Below are experts of layer 5 (counted from 0) of a mixture-of-experts language model. Rows are named router (the router's row for the expert), up (a neuron's input weights, with its number) and show model dimensions 96-127. Each number is 128 + 32 x the weight over its row's rms, rounded and kept within 0 to 255.
After each expert's rows: "gets" lists some tokens that make up at least twice as much of what it gets as of all text. This comes from a sample of Wikipedia text that the model never trained on. Tokens count by the router's weight.

# expert 31
router [165 150 124  90  81 129 135 139 114 142  72 130  82 133 109 156 179 121 114 108  86  71 121 134 114  43 109 138 101 123 180 134]
up0 [150 110  69 130 178 105  93 173 124 134 141  90 134  91  94 127 116 115 117 210  51 157 117 109 107 121 136  72 118  99 151 112]
up1 [144 122  79 143 113  99 155  93 137 142 109 145  72 109 123 129 173 109 120 133 125  92  95 115 150  44 183 174 201 124 180 141]
up2 [ 83 131 118 106 159 115  76 119  91 110  87 161 133 156 168 127  93 132 121 169 141 116 128 114 150  85 157  82 110 124 144 130]
up3 [ 93 118 147 140  46  94 175 130  57 126  89 138  71 140 113 117 231 101 146  87 120 105 155  84 135 134 116 151 142  80 131  99]
up4 [ 93 130  97 134 162 107 119 160 116  92 137  95  97 114 132 191  76 151 152 127  97 128 149 167 129 154 147 177 132 105 136 133]
up5 [ 89 148 123 119 102 150 142 110 155  97  72 109 147 122  79 157 112 150 116 101  64 131 109 102 123 101  91 142 117 115 116  82]
up6 [ 77 119 127 145 109 130  92 191  99 120 119 139 133 117 107 126 137 177 134 158 102 120 162 140 131 102 108 188  91 111 203 131]
up7 [ 98 107 166 117  66 191 120  81 126 141 177 141 128 143 138 141 128  78 147 142  86 105  83 140 103 109 119  89 104 105 155 134]
up8 [ 86 152 185 172  61 111 127 149 162 109 167  60 116 117 137 150 145  58  94 103 112 110 180  77 119 143 114 148 134 156  99 126]
up9 [170 117 128 119  98  98 103 112 187 101  96 164 210 175 142 107 145 155 222 118 146  86 126  99 150  77 124 142  72 144 144  98]
up10 [ 89 158 115 143  79  71 135 135 107  99  87  92 153 100 140 193 142 132 166 142  99 127  88  86 136 135 163 181 145 167 129 123]
up11 [137 133 161 132 211 154 154 176 145 135 107  77 128 133  86 155 127  96 145 180 160 124 100 128  45 126  93 111 142 130 124 129]
up12 [139 188  81 124 127 136 157 129  88 165 175 141 154 100 156 134 130 149 129 162 138  79 126 116 136 100 136 151 178 156 149 123]
up13 [176 177 135 114 166 169 158 146 125 177 120  75 155 129 101 106 101 101 161 170 129 169  98  93  73 133 144 200  62 153 126 175]
up14 [ 90 138 134  99 162 126 120 125 167  94  96 119  99 147 133 116 159 142 124 179 115 133 129 124 112 156 141  52 139  98 131  70]
up15 [183  77 101 174 151 106  97 171  74 109 112 152 128  80 118  92 155 138  79 143 107 162 124 148 130 120 155 156 136  70 152 180]
up16 [ 91 147  73 163 134 135 112 110 126 111  63 102 157 186 158 136  95  81 142 118 133  88 180 159  74 120  90 149 106  90 115 140]
up17 [107 142 123 100 142  92 138  88 126 170 135 165 114 120 124 170  99 101 116 110 178 150 163 179 104  86 160 136  99 138 154 122]
up18 [135 145  96  92  91 136 125 150  90 140 123 162  90 204 153 102 174 127 117 101  43 136 125 146 136  90 172  78 117 113 115 115]
up19 [123 137 103  87 129 138 125 133  74 138  82 181  71 127 166 122 141 135 176 174  62 126 134 144 110 138 113 143  97 110 141 144]
up20 [141  99  88  84  65 133 118 123 172 110 153 106 124 122 107 124 156 168  84 124  97 111 249  97 144 152 226 170 177 146 142 124]
up21 [143  94 107  49 146 154 112  94  94  61  81  66  78 129 178 117 161 145  88  90 111 116 116 144  73 116 130 158 132 150 122 137]
up22 [144 109 180 119 130 132 130 135  88 172  37 186 125 131 121 132 110 149  80 150 103 108 100 110 108  81 117 108 142 128 117 162]
up23 [105 193 118 103 130 117  91 126 121  80  95 101 112  74 105 123 100 161  48 154  96 110 207 118 143 126  88 115 158 106 147 103]
up24 [114 171 116 150  95 150 160 128  85 109 119 158  90 160  64 138 155 137 131 124  86  69 139 114  95  89 163 148  74 127 119 141]
up25 [151 156 130 146 119  82 124  94  76  94 115 147  86 109 116 163 133 179 136  97 116 163 106 211 129 110 132 154 173 139 142 122]
up26 [163 127 171  67 120  88 131 131 149  82 119 163  96  77 132 119 141 155  86 145 122 143 168 110 224 121  99 153 163 134 147 140]
up27 [141 139 109 121 157 112 141 171  33 123 118 124 107 162 103 117 150 193  70 132 154 118 185 113 139 135 126 109 137 107 112 123]
up28 [146 131 113 159 148  99 125 129 215 138 116  99 137  76 109 141 135 107 144 148 116 138 115 116 169 102 140 133 115 154 143 151]
up29 [ 70 176 133  90 131 145 164 165 139 171 187 142  84 166 141 130 146 142  80 157 129  83 145 147 134  87 108 133 123 133 158 119]
up30 [128 150  93 127 141 158  80 122 150 124  74 126 106 187  74 136 121  85 170 118  85 152 134 144  88 100  89 135  70 144 207 172]
up31 [125 143 118 147 111 161 144 179 108 159 145 114 120 210 108  81 101  80  65 139 132 100 160  85 118  92 131 141 163 167 130 148]
up32 [111  96 161 111 176 146 172 181  96 136 128 130  72 113  71 181 103  97 132  84  67  75 133 136 151 104  53  91 143 140 135 140]
gets: ",", " |", " and", "ud", " –", ":"

# expert 75
router [164 162 144 123 144  84 198  84 135 129 145 174  53 169 114 192 116 116  65 139 147  96 101  98  86 112 108 137  99 101 136 172]
up0 [139 163 132 104 145 154 154 135 100 158 119 113 141 108 126 111 137 120 146 151 125  83 103 167 136 145 153 132 152 162  83 173]
up1 [160 125 120 106 181 136 150 117 133 110 147 163 125 113 117 194 135 116  57 147 151 139  88 111  91 152 108  61  92 148 111  80]
up2 [142 109 145 140 124 124 113  90  75  99 146 148 100 184 141 161 153 137 134 130 123  72 119 163 174  76  79 148 138  93 119 170]
up3 [146 165 127 164 147 140 114 116 116 134 153 163 120 150 103 120 145 129  94  84 125  40 145 144 105 101 153 142 124 118 143 137]
up4 [110  90 133 148 167 140 154  92 146 146 104 161 135  98 159 100 156  91 113 146  95 133 134 142 112 126  85 100 141 117 150 131]
up5 [170 140 105  89 115 136 169 110  99 115  98 173 123 196  57 210 128  80 109  73 158 138 160 129 164 160 109 167 170 136 153 144]
up6 [198 221 191 142 167 129 141 126 109 145 136 143 160  97 160  52 119 189 103 142  81  93 143 121 124 113  97 117 139 165 126 172]
up7 [ 30 118 134 142 112 127 184 161 174 135 116 135 132 105 125 169 143 134  60 148 107  95 139 187  88 135  85  60 148 109 154 115]
up8 [105 163  99 204 124  75  76 177 168 124 101  81 127 106 115 110 139 138 173 111 141 137 135 111 124 140 144 155 123 155  95 111]
up9 [148  70 154 133 185 111  83 106 128 104 181 148  82 177 102 208 154 122 123 139  67 104 117  68 127 155 127 159 119  57 135 105]
up10 [111 131 127 134 155 167 167  96 124 130 129 158 108 143 126 186 119  95 155 100 153 103 145 133  99 115  99 125 106 126 148 121]
up11 [207 152 149 111 129  67 128 106 133 113 144 133 126 173 112 124 137 146 114 197 146 104 146 112 135 107 152 115  85 123 148 127]
up12 [109 117 116 162 135 142 115  82 139 100  82 160 111 195 115 162  71 163 112  96 116 135 117 101 120  76 122 155  74 117 148  65]
up13 [116 124  86 118 119  52 160 168 120 164 128 133  96 121 117 117 139 104 126  84 134 170 103 147 114 153 166 142 160 100 128 165]
up14 [128 152 107 119 148 103 125 132 104 162  82  84 151  96 140  67 104  96  97 162  77 180 140 143  86 130  83 223  89 107 129 148]
up15 [150 138 164 122 164 152 127 132 105 150 136 134  78 158 106 182  78 223 136 142  71 134 130 117  79  51 116  18 110 151 101 147]
up16 [132 130 115 117 119  91 139 121 127 120  98 189  48 119 141 143 120 163 159 118 134 129  22 153  69 105 165 160  99 147 130 183]
up17 [119 138 128 102 146  87 160  89 152 126 207 175 131 160  98 108  89 142  71  85 122 121 190  56 160  92 132 130 132 148 102 155]
up18 [136 164  72 128 185  86 152 105  71 113 192  55  73 162 176 176 138 103 134 114 117 120  82 157 139 149  65 196 147 135 154 116]
up19 [194 128 124 111 137 118 135  74  27 128 126 170 160 114 155 189 175 162 171 109 101 144 152  89  55  65 124 116 114 139 157 134]
up20 [139 180 148  40 194 150 172 119 129 123 120 122 135 142 170 125 134 148  82 127 143  81 130 130  81 164 120  96 158 144 114 135]
up21 [164 108  34 164 133 123  92 111 126 105 133 154 172 127  82 157 155  28 143 157 180 103  92 101 149 151  98  94 111 137 112 135]
up22 [120 168  96  76 153  58 156  74 100 143 177  89  99 150 150 148  57 109 157 124 191  98 121 152 146  99  76 146 115  52 108 129]
up23 [134 134 161 138 136  89 158 138 114 166 145 179 121 153  88 165 144 111 121 117 105 148 170 107 148 116 129  35 117 150 195 150]
up24 [146 108 118 140 109  88  92  71 127 136 130 161 147 151  75 126  92 120 140 153 171 111  46 125 116  74 184 177 128 117 106 201]
up25 [171  40 136 124 124  64 108 114 140 166 145 179 140 150  78 146  88 121 143  92 116 108  84 105  79 142 116  94  87 167 103 183]
up26 [131 127 126 127 168 107 181 128  95 119 127 130 146 103 115 155 111 143  78 127 162 141  75 145  84 114 187 151  90 139 125 137]
up27 [138 125  92 154  70 152 197 148  82 177 146 125  80 114 168 135  80 130 109 110 184  97 100  81 127 146 181 166  93 109 186 164]
up28 [103 188 128  80 118 137 121  98 104 136 118 128 136 186 117 148  94 138 162 137 154  91 130 159 135 103 156 152 126 116 135  89]
up29 [176 111 161  62 145 141 162 134 130 115  96 157 107 114 116 136 122 120  87 102 202 195 177 114 148  64  96 101 109  80 197 132]
up30 [130 138 155 134  71 188 191 114 226 105 115 148 101  67 158 179 174 145  68 128  85 111  73 102  95  92  79  92 156 163 117 125]
up31 [183  88 116  73 120 126 133  94 119 118 167 146 135 175 177 163  92  89 102 131 146 146 136 116 123 102 129 103  80  95 117 137]
up32 [150 178 144  98 110 137 172 186 117 114 242 114 123 156 136 135 152  72 114 111 102  88  92 111 131 152  91  82 134 124  68  76]
gets: " the", " New", " of", " ", " United", " N"

# expert 18
router [128 100 114 111  52 106 135 170 156 106  94 115  81 158  67 115 174 100 122 141  94 126 136 118 125 107 131 155 144 135 159 139]
up0 [146 101 133 156 106 153 172 178 170 149 107 114 102 137 113 151  99 137 106 113 121 142 206 139 156  66 111 151 148 131 142  96]
up1 [145 128 123 143 110 121 102 140 147  28 176  90  72 109 122  70  85 129 145 146 100 176 196 137 160  95 104  84  99  58  96 126]
up2 [161  78 107 109  90  55  99 178 119  73 107 155 101  81  95 113  97  59 138 151 135 168 121 129 118 142 178 107 122 191 109 104]
up3 [120  66 134 102  66 180 137 106 161 154 110 172 126 168 123 142 190 163 177  79  61  89 173 171 126 160  82 134 133  90 165 109]
up4 [152 167 138 168 120 132 104 106  89 101  81 143  95 130  92 181 126  74 143 141 115  62 118 140 221 174 167 111 149 109 131 138]
up5 [152 165  75 165 108 181 146 139 165 134  58 175 151 110  92 116 129 125 135 130 136  74 117 158  81 128  76 155 111 146 131 139]
up6 [169 120 117 128  82 155 115  92 122  75 121 115 125 146 127 160 171 169  98 101 178 101 175 147 128 135 115 112 111 153 124  72]
up7 [125 162 122 114 140  81 127 136  90 149  72 167 131 117 167 135 158 150 110 155 126 144 196 140 165 107 165 127  99 162 114  92]
up8 [148 213  84 159  81 138 198 134 199 108 135  87  84 128 182 136 117 134  85  95 133 178 149 114 110 144 114  87 138 146 146 146]
up9 [134 199 123 101  85 132 130 185 143 125  79  68 162  64 118 124 242 124 131  58 203 154 151 119 137 140 140 133 133 126 157 139]
up10 [122  77 152 126 138  92 106 157  79 123 129 125 104 121 126 145 117  75 112 102 134  81 179 126 117  99 111  60 177 133 124 116]
up11 [190 121  90 113 132 107  84  99  85  69 115  65 102 117 109 155 126 151 109 160 137 123 125 167 121 113  94 131 158 153 192 132]
up12 [127 151 167 102 118  43 175 148 134 124  82 134 131 158  67 101 152 154 104 188 152 172  60 176 114 174 115 159 147 166 149 149]
up13 [144 111  91 132  54 174 143 130 149  60 160 132  84 115 126 131 180 103 103 175 115 100 159 108 180 113 174 166 131 164 102  96]
up14 [165 148 118 109 133 156 199 209  95 166 110  94 176  76 138  72 131 104 161 132 110 119 175 103  95  42 112 132 156 158 174  97]
up15 [127 119 136 122  94 122 120 142 102  90 108 135  90 161 144 103 166 119 143 115 111 143 145  90  87 108 200 114 137 125 109 108]
up16 [ 91 138 130 112 106 136  94 165 107 163 139 133 127 147 110 151 145 132 105  77 136 121  71 157 180 147 135 140 183 166 118 152]
up17 [100 121  99 105 122 131 164 131 114 140 102 140 150 124 115 111 163 143  84  94 130 145 199 123  97 152 151 130 153 110 108 157]
up18 [101  70 140 142  78 105 111 140 177 120 141 167 148 145 140 107  79  92 137  80 162  90 104 111 102 101  56  96 112 148 153  81]
up19 [106 160 134 173 128 106 130 126  93 133 145 115  70  79  84  98 161  95 115 122 136 129 127 146 140  84 127 147 106 171 144 113]
up20 [210 156 100 146 120  67 179 143 136 142 105 137 109 150  97  62 128 130 182 132 118  98 111 145 142 116 100 116 159 135  76  52]
up21 [118 112 142  86  61 121 133 112 131  81 113 143 122 122 137 185 186 144 151 112 152 167 126 167 128 147 181 112 108 115 114 131]
up22 [116  69 122  87  75 135  77  90 162  95 172 134 126 121  99 138 119 118  81 101 166 137 163 120 109 125 112  95 155 191 151 100]
up23 [137 176 192  97  46 132 125 194 138 113 100 123 158 118 156 147 114 140  83 169  69 164 168 142 191 151  74 153 154 169 159 106]
up24 [105 115 124  85 123  69 151 122 155 103  92 165 153 115 139 125  66  87 118 157  67 114 143 117  96 124 155 116  92 131 146 237]
up25 [199 139  96 127  79  68 149 138 153 143 151 168  42 156  35 133 141 138 151 127  73  93  60 127  90 137 155 146 128 136 103 163]
up26 [157 133 121 173 112 119  82 101 138 148 117 184 157 130  65 151 131  60  79 127 136 121 138 173 137 114 114  82  99 102 111  89]
up27 [132 106 160 138 147  92 204 115 160 120  85 123 136 112  97 184 164 184 108 134 160 100  77 140 111 116 144 132  87 133  92  99]
up28 [130 135  55 144 117 119 150 147 103 209 115 154 104 132 134 122  50 138 152 130 150  81 184 117  75 109 166 113  94 161 110 121]
up29 [114  77 143 129 152 145 175 101 112  97 130 127 107  98 145 131 133 108 115 130 109 143 154  76 105 126 130 109 122 139 140 147]
up30 [110 108 144  89 143 126 160 122 152 172 154 126 148 171  86 118  46 110  97 119  84 128 181 116 141 135 152 146 122 170 154 159]
up31 [134 169 150 137  94 170 138 157 145 124  85 172 119 158 100  93 105 125 144 157  86 172  85  72 122 117 178 134  95 170 178 165]
up32 [130 131 139 120  59  98  80 104 127 155  93 167 143 115  84 122 144  90 103 131 155 157 183 121 130 200 109 105  89 149 153 117]
gets: ",", "er", "ed", " of", "ing", "f"

# expert 50
router [158 129  88 127  87  71 174 130 126 111 155 146  87 162 109 169 131  63 101 133  86 133  65 111  76 107  90 158  87  70 151 123]
up0 [ 93 123 171  89 157  65 163 166 123 146 162 109 117 186 120  99 115 142 121 167  89 138 160 128 107 129  73 102  57  94 130 126]
up1 [130 127 131 125  51 119 130 130 123 112 158 124 100 140 127 156 129  68  78 137 134 118 118  76 146 173 137 161 126 145 127 105]
up2 [131 130  71  70 144  64 163  93 170  87 102 153 146 160 134 157 119  90 143 149 135 111 105 150 111 111 123 174  89 123 107  82]
up3 [139  73  54 154 131  91 209  85  92 131  73 153 198 124 126 132 137 140  90 109 132 147 113 108 142 107 154 122 114 104  95 133]
up4 [153 136 145 103 154  77 166  91  67 130 152 166 101 101 158 166  76 144 160 131 163 139 103 132  76 146 102 134  51  99 142 167]
up5 [107 154 172 120 140 168 148  82 134 176 121 143 149 167 140 171 137  76 144 153 105 102 144 100 152 117  75 146 141 138 139  74]
up6 [144 155 157 179 163 166 115 164 126 136 130 132 117 129 148  97 175  89 137 147  88  86 154 127 136 107 103 107 143 107  74 146]
up7 [150 100 140 141 134  86 148 182 188 117 149 184  88 127  94 171 162 109  90 157  97 101  92 148  98 152  75 114 124 102 131  97]
up8 [110 100 168 110 119 152  99 137 164 139 166  89 157 161 154 138  98 163 160 154 160 132 123 118 155 149 172 113  97 159 125 120]
up9 [124 125  43 150 131 143 172 223 120 151 102 108  39 157  88 108 123 144 134 134 111  99  87 181 170 153 113 134 177  86 174 160]
up10 [149 100 140 139 106 165 123 142 140 118 170  72  89 166 130 215 116 161 100 129  89 146  50 100 113 142 112 104 127 113 183 110]
up11 [169 166  66 125  94  70 121 126 168 142 125 152 171  89  96 106 150  69 168 135  87 190 133  86 136 129 103 117 116 134 111 115]
up12 [158 135 137  50 148 100  75 144  82  71  92  63 193  87 108 140  89 172 159 123 108 139 159 128 160 159 128 148 136 115 173 112]
up13 [ 85 111 168 141  80 100 133 170 186 130  86 158 148 121  79 110 156  81 116 170 102 158 166 155  97 126  90 121 182 118 118 166]
up14 [135  64 136  82  96 117 111 103 130 105 117 118 109 164 156 170 135  90 155  85 109 139 197 171 119 128  88  97 124 154 112  78]
up15 [110  81  79 136 159 143 155 145 181  82  95  76  90 148  83  98 115 142 165  80 125 121 153 115  91  84  43 144 107  92 154  86]
up16 [ 85 108  95 112 148 118 126 107 136 140 185 116 134 156 120 139  83 123  74 136 174 104  98 118  38  77 118 169 103 124 118 165]
up17 [140 150 161 142  89 134  87 100 145  87 106 175 136 154 121 147 141 107 135  86  89 114  93  93 140 186 139 136 129 117 150 141]
up18 [114 116 107 137 131 113 168 122 124  91 143 121 114 160 120 136 174 105 105 136 116 134 130  85 102 106  51 147 138 152 154 127]
up19 [179  81 164 134 142 120 172 148 110  21 135 136 134 122 121  90 130 109  80 126 138 148 146 108 134 130 140 152  94 133 169  88]
up20 [ 93 134  96 161  81 133 101 165 131 144 114  54 165 112 175 157  48 154 128 129 138 137 111 180 139 173  88 132 112 144 101 142]
up21 [137 154 100 125  96 102 117 192 113 116 127 151 118 119 137 132  97 128 160 169 149 141 123 111  64 183 111 127  93  96 152  99]
up22 [112 150 167 144 156  98 152 119 159  98 107 144 103  50 157 187 144  96 126 192 144  52 109 144 152 158  60 155 104 109 170  92]
up23 [151 157 138 133 143 136 129 115 116 111 122 146  72 158  81 144  86  68 184 134  97 107 153 177 130 125  56 123  96 124 170 117]
up24 [145 148 138  78 149  90 138  90 162  66  65 154 135 134 184 156 115 122 160 119  85 173  95 103  97 122  78 103 105 136 131 115]
up25 [116 151 110 113 123 138  80 120 145 126 158 112 112 145 146 190 168  83  92 101 150 157  65 176 122 110  98 146 129  99 100 122]
up26 [140 146 179 171 107 165  80 123 103 165 110 127  56 111 109 121  86  68 131 118  79 192  97 160 135  69  90 109 184 139 140 115]
up27 [171 102  43 146  77  96 119 125 115 214 157  97 161  92 124 101 106 131  99 165  95 100 106 107 117  76  50 180 174 135  93  98]
up28 [136  92 131 159 112 135 124 125 123 189 142  77  93  81 109 121 158  71 112 106 118 111 127 121 144 161  96 165 135 122 132 179]
up29 [ 68 125  80  91 178 123 136 111 184 136 148 158 120 154  78 244 118  56  98 169 152 122 134 149  70 184 142 103 127 179 125 140]
up30 [142 151 148 184  44 133 177 125 131  95 135 178 153 134 148 132 168  58 104 127  79 162  72  92 158 140 165 133 165 108 139 103]
up31 [175 102 154 169 122  70 112 121 149 127 112  94 107 107 102 162  82 113 125 141 176 151 115 146 141 165 136 108 103 121  88 141]
up32 [142 128  47  67  99 113 125 116 112 153 164 211  80 169  89 156 135 114 116 142 160 132 124 202 141 143  89 117  67 157  95 126]
gets: " the", " United", " National", " University", " States", " League"

# expert 7
router [156 167  74 105  87  90 157 132 163 137 126 158  56 167 129 156 164 117 106 147 123 111 109 142 129 127 104 168  88  82 196 137]
up0 [143 149 106 146 155 144 169 125 128 129 104 143 144 104 125 133 199 142 116 102 157  42 139 148  85 138 110  88 137 107 131 120]
up1 [167 182 155 124  98  90 100 171 128 134 126  81 123 135 139 105 126  54 151 149 130  76 128 104 164 150 153 125 176 163 155  91]
up2 [176 118  97  74  73 160 100 137 138  76 118 101 122 195 175 171 152 145 156 153  93 113 148 137 109 160 159  99 157  57 183 108]
up3 [172  85  84 128 132 162 137 164 164 212  75  85 112  86 113  91 129 177 182 120 162 125 146 176 120  97 152  77  66 172 130 149]
up4 [105 131 152 104  72 102 125  87 145  94  93 106 153 189  65 154 135 105 154 139 117 122 161  90 178 115 113 109 107 125 106 149]
up5 [172 152 110 107 177 127 196 130 167 115 145 142 115  80 151 173  90 151 111 147 160 125 160 108 163  81  56  85  77 137 166 120]
up6 [120 125 134 135 207  95 129 133 107  97 130 178  93  88 117 153 143 121  80 153 158 173 131  91  99 116 144 120 135  88 141  92]
up7 [117 166 146 102 127 148 130 130 121 122 146  95  58 157 107 167 117 185 167 177 157 130  63 158  82 176  75 186  94  91 152 226]
up8 [ 94 157 142  76 118 192  99 143 131  74 151 173  77  86 167 143  93  83 102 135 110 104 103  88 127 105 129 150 150 126  76 151]
up9 [132 101 158 134  77 144  73 140  85 157 133  89 117 103 124 104 150 180 118 172 122 163 153 174 158 142  70 121 117 130  91 107]
up10 [106 186  88 107  93  78 116  84  90 151 198 139 173  59  99 160 144 176 136 127  68 179 133 133 139 140 100 210 122 166 127 154]
up11 [121 211 168 193 114 130  70 178 108 135 127 129  98  73 111 111 151 120 127 124 113  87 129 131 132  80  91 142 173 164 114 142]
up12 [132 154 131 138  55 120 120 139 131 160 176 197  99 124 128 120  98 131 133 182  76 115 133 152 156  81 107 110  47 117 215 196]
up13 [160  98 107 122 129 120 160 129 107 113 192 108  15  89 116 152 104 113 119 149 106 101 140 133  85 156 205 134  61 109  99 151]
up14 [143 117 162 137 100  68 160  99 118 155 145 176 169 112 113 115 139 170 109 134  95 141 130 128 116 123 121 124  96 138 146 131]
up15 [ 97 144 164  74  54 141 130 146 165 140 101 170 166 135 117 152 170 107 162 157 158 181 188 129 132  70 149  99 119  84 121  85]
up16 [113 102  55 149 133 117 163 102 108 162 177 133 144 141 124 165 120  95 148 105 132 181 170 141 161 153 117 102  87 125 132 130]
up17 [128 161  83 120 149 159 135 151 130 175 117 174 146  86 144 170 163 172 183  95 184 124 157 125 127 124 116 124 175 134 123 114]
up18 [174 106 132 117  92 126 147 135  81 122 141 117 134 134 116  98 166 124 114 119  98 137 158 118  86 152  49 103 124 183 115  96]
up19 [188 121 124 134  85  60  88 123 165 164 108 114 105 130 147  85 123 125 170  91 155  93 118 186 117 180 106 171 161  85 175 114]
up20 [131 160 138 121 129  87 130 140  99 133 102 145 122 120 142  72 128 133  85 103  64 120 156 110 141  62 115 121 119 150 143  68]
up21 [135 127 136  95 139  81 124 123 117  98 134 119 166 162 184 154 153 139  88 167 152 101 156 107 132 146 132 179 104 161 172 144]
up22 [ 89 174 172 171 147  40 130 132 151 128  96 173 172  99 132 113 155 132 117 147 166 109  77 167 103 110 128 137  25 181 102 120]
up23 [149 129 116 143 170  97 112 143  90  96  97 161 136 119  82 107 176 134  78  79 118 162 172 174 158 174 140 162 129 143 110 129]
up24 [130 104 177 141 106  20 108 156 133 163 113 113 165 145 109 158 144 119  99 119 120 123 111 174 147 167 138 171 135 143 144 182]
up25 [ 76 147 131  66 154 132 127  96 105 179 151 158 138  96 159 170 157 136  70  85  83 119  76 148 124 117 162 157 160 101  94 102]
up26 [209 146 215 129 151  92 145 120 115 109 113 104 124  86  94 133 130 163 127 126 103 114 162 131  85 171  76 110 119 155 120 145]
up27 [115 180 170 112 113 160 170 158 162 103 127 192 123 169 120 204  83 109 130 111 126 101 180 112 183 150 160 122 135 118 112 169]
up28 [163 141  80  99  94 157 101 186 114  81 138 103 145  96 162  96 192 119 115  94 162  96 125 114 103 136  69 162 126 119 183 112]
up29 [152 101  90 124 155 157  93 142  93 108 152 108  79  91 146 145 115  69 180 108  46 146 167 198 139 102 130 123 146 149  94 177]
up30 [159 101 113 135 157 152 178 106 141 133 128 129 126 181 185 112 102 165 125 162 117 105 126  62 120 112 145 109 150 114  85 144]
up31 [142 153  69 133 137 117 192 132  88 124 142 116 164 171 162 154 108 160 120 137 133 129 147 152 142 165 157 147 146 111 149 155]
up32 [143 132 161 154 178 148 151 124  75  90 205 111 175 213 113 127  83 176 101 113  83 149  69 125 111 168 139 143 120 138 153  91]
gets: " the", " a", " The", " an", "The", " his"

# expert 35
router [130 122 115  19  92 111 175 120 127 111 107 110  53 155 127 108 166 125  93 147 110  87 131 108 126  89 104 135 120 127 220 143]
up0 [117  87  94 122 123 136 105  86  86 170 112 142 147 102 123 100 120 103 145 123 109 126 126 155 126 163  97 145 159 115 118 106]
up1 [118 215  63 138  90  96 140 121 109 119  93 140 134  79 153  91 146  99  97 141  77 125 132 128 158 117 173  51  86 107 115 153]
up2 [180 105  82 107 112 153 140 135 157  98 107 105 212 116  99 157 130 113 161 120 151 113 201 120 117 102 120 145  84 137 116 134]
up3 [183 137 185  93 153  99 132  98 155  83 115 115 138 191 127 182 137 130 139 177 103  94 175  96  93 123 127  67 166 128 126 143]
up4 [139 123 120  95 158  96 117 142  98 114 107 133 125  83  93 109  82 136 171 212  94 159  76 134 140 117 117 113 162 178 159 119]
up5 [136 141 145 147 142 148 151  52 187  87 127 129  95  71 141 146 136  93  77  87 135  74 167  75  84 121 137 119 166 107 161 134]
up6 [143 131  52 134 108 112 204 164 140 120 110 174 177 131 149 155 125  98 158 176 134 120 151  99 147  64 132  56  87 152 137 115]
up7 [146  63 111 104 111  95 132 165 163 146  97 166 134 133  46 145 196 140 137 155 102 109 103 151  91 152 157 138 133 134 133 158]
up8 [149 119 135 146 142 136 122 115 112 102 145 147 144 125 131 168  54 122 111 144 103  85 103  87 119 111 167 138  97 112 147 111]
up9 [ 98 203  59 172  63  92 120  94 136 103 109 165 115 100 112  76 144  90  88 144 120 119 122 149 117 132 179  84 105 155  79  94]
up10 [120  59 117  99 129 158  71  90 136 118  97 109 133 130 187 150 177  81 162  88 181 190 115 143 112 113 118 138 175 130 151 144]
up11 [205 131  93 115 126 119  91  61 120  69 149 141 119 145  93 115 190  73 136 144 173  92 158 128 122  73 116 153 136 111 133 103]
up12 [116 118  98 127 127 167 113 133 133 106 140 145 112 170 169 162 152 132  76  98 134 121  88 132 147 128 136 127 104 163 175 169]
up13 [118 117 149 112  80  91 184 150 170  89 142 147  66 161 183 157 113  71  86 140  98 136 145 103 107  87 122 133  92 116  65 127]
up14 [121  96 134 162 118 113  60 152 147 113 116  87  88 124 176 129 185 107 132 116 129 101 165 125 120 210 110 150 193 156 170 139]
up15 [175 101 113 111 126 151 128 108 112  76 130 157 131 173 116 180 152 133 117 136 101 172 197 113 130 131 197 112 126 113 115 111]
up16 [137 153 143 191 135 128 119  94 119 154 179 100 150 138 112 130 140 135 114 114 133 114 169 118 118 124 128 173  93 150 145  92]
up17 [137 115 128 115 114 125  96  80 156 106 134 135 154 123 118  71 105 111 117  52 139  90 111 132 122 140 105 199  98 127  95 158]
up18 [135 135 133 188 178 166  91 111 139 173 116 148 138 123 111 132 156 100 173  96 145 114 125 107 147  92 125 137 114 130 169 141]
up19 [146 118  52  89  90 149 132 112  95 153 103 135 133 139 142 121 163  99 130 167 127 177 167 211  75 102 109 120 111  82 131 152]
up20 [133 105 107  89  74 147 140 105 132 136 141 120 192 156 121  95  92 127 105 165 127 146 141 139 176 125 117 112 144 157 125 142]
up21 [ 98  89 156  88 101 109 126 128 128 169 101 118 154 155 207 140 139 142  82 124 123 124  90 122 100  85 118 139 121 140 174 150]
up22 [147 187 139  83  86 126 113 137 172 123 117 133 180  90 108 132 126 123 146 162 138 109 108 145 129 130 136 114 126  66 108 164]
up23 [ 76 165  77 109  71 144 152 176 148  91 140  95 139  65 160 123  92 146  85 144 135 127  88  81 186 177 155 102 136 131 115 147]
up24 [129 134 122 131 147 152 120 121 137 121  88  95 162 117  81 115  68 166 155 100 125  93 169 137 116 120 140 178  88 113 126 121]
up25 [112 109 107  49 130 119 147 128 151  98  64 136  98  92 111 123 109 149 122 162 134 139  91 119 138 140 159 138  89 147 144 147]
up26 [140 139 151 119 128 116 210 144 147 171 142 131  88 123 144 167 131 138 133 117 129 144 124 122  92 105 142  93 143 166 124  88]
up27 [144 121  92 123 132 128 122 111 163 149  89  74 120 204 174 129 153 123 146  87  59 103 186 161 167 170 176 143 150 178 138 172]
up28 [147 136 147 116 175 192 111  92 121 123 195 129 124 178 158 101  56 123 103  96 156 140 164 157 123 146 146 126  83 110 102 124]
up29 [ 87 151 105 149 102 175 106 151 167  43 144 106 162  34  88 113 157 172  96 125 103 105 172  90 114 148 114 118 131 110  58 131]
up30 [140 127 102  59 133 109 152  78 134 100 112 169  59 130 152 105 108 112 119 177 102 117  80 131  87 149 158 158 144 113 106 212]
up31 [121  92 122 135 168 125 163 148 126  87 128 111  99 142 174 130 111 139 116 168 146  97 108 138 123 102  93 151 136 116 182 125]
up32 [151 111 105  76 137 110 109 124 127 200 166 127 140 150  88 116  91 129 126 129 107  88 135 103 160 118  80 123 124 138 157  53]
gets: ",", " and", " that", " which", " as", "),"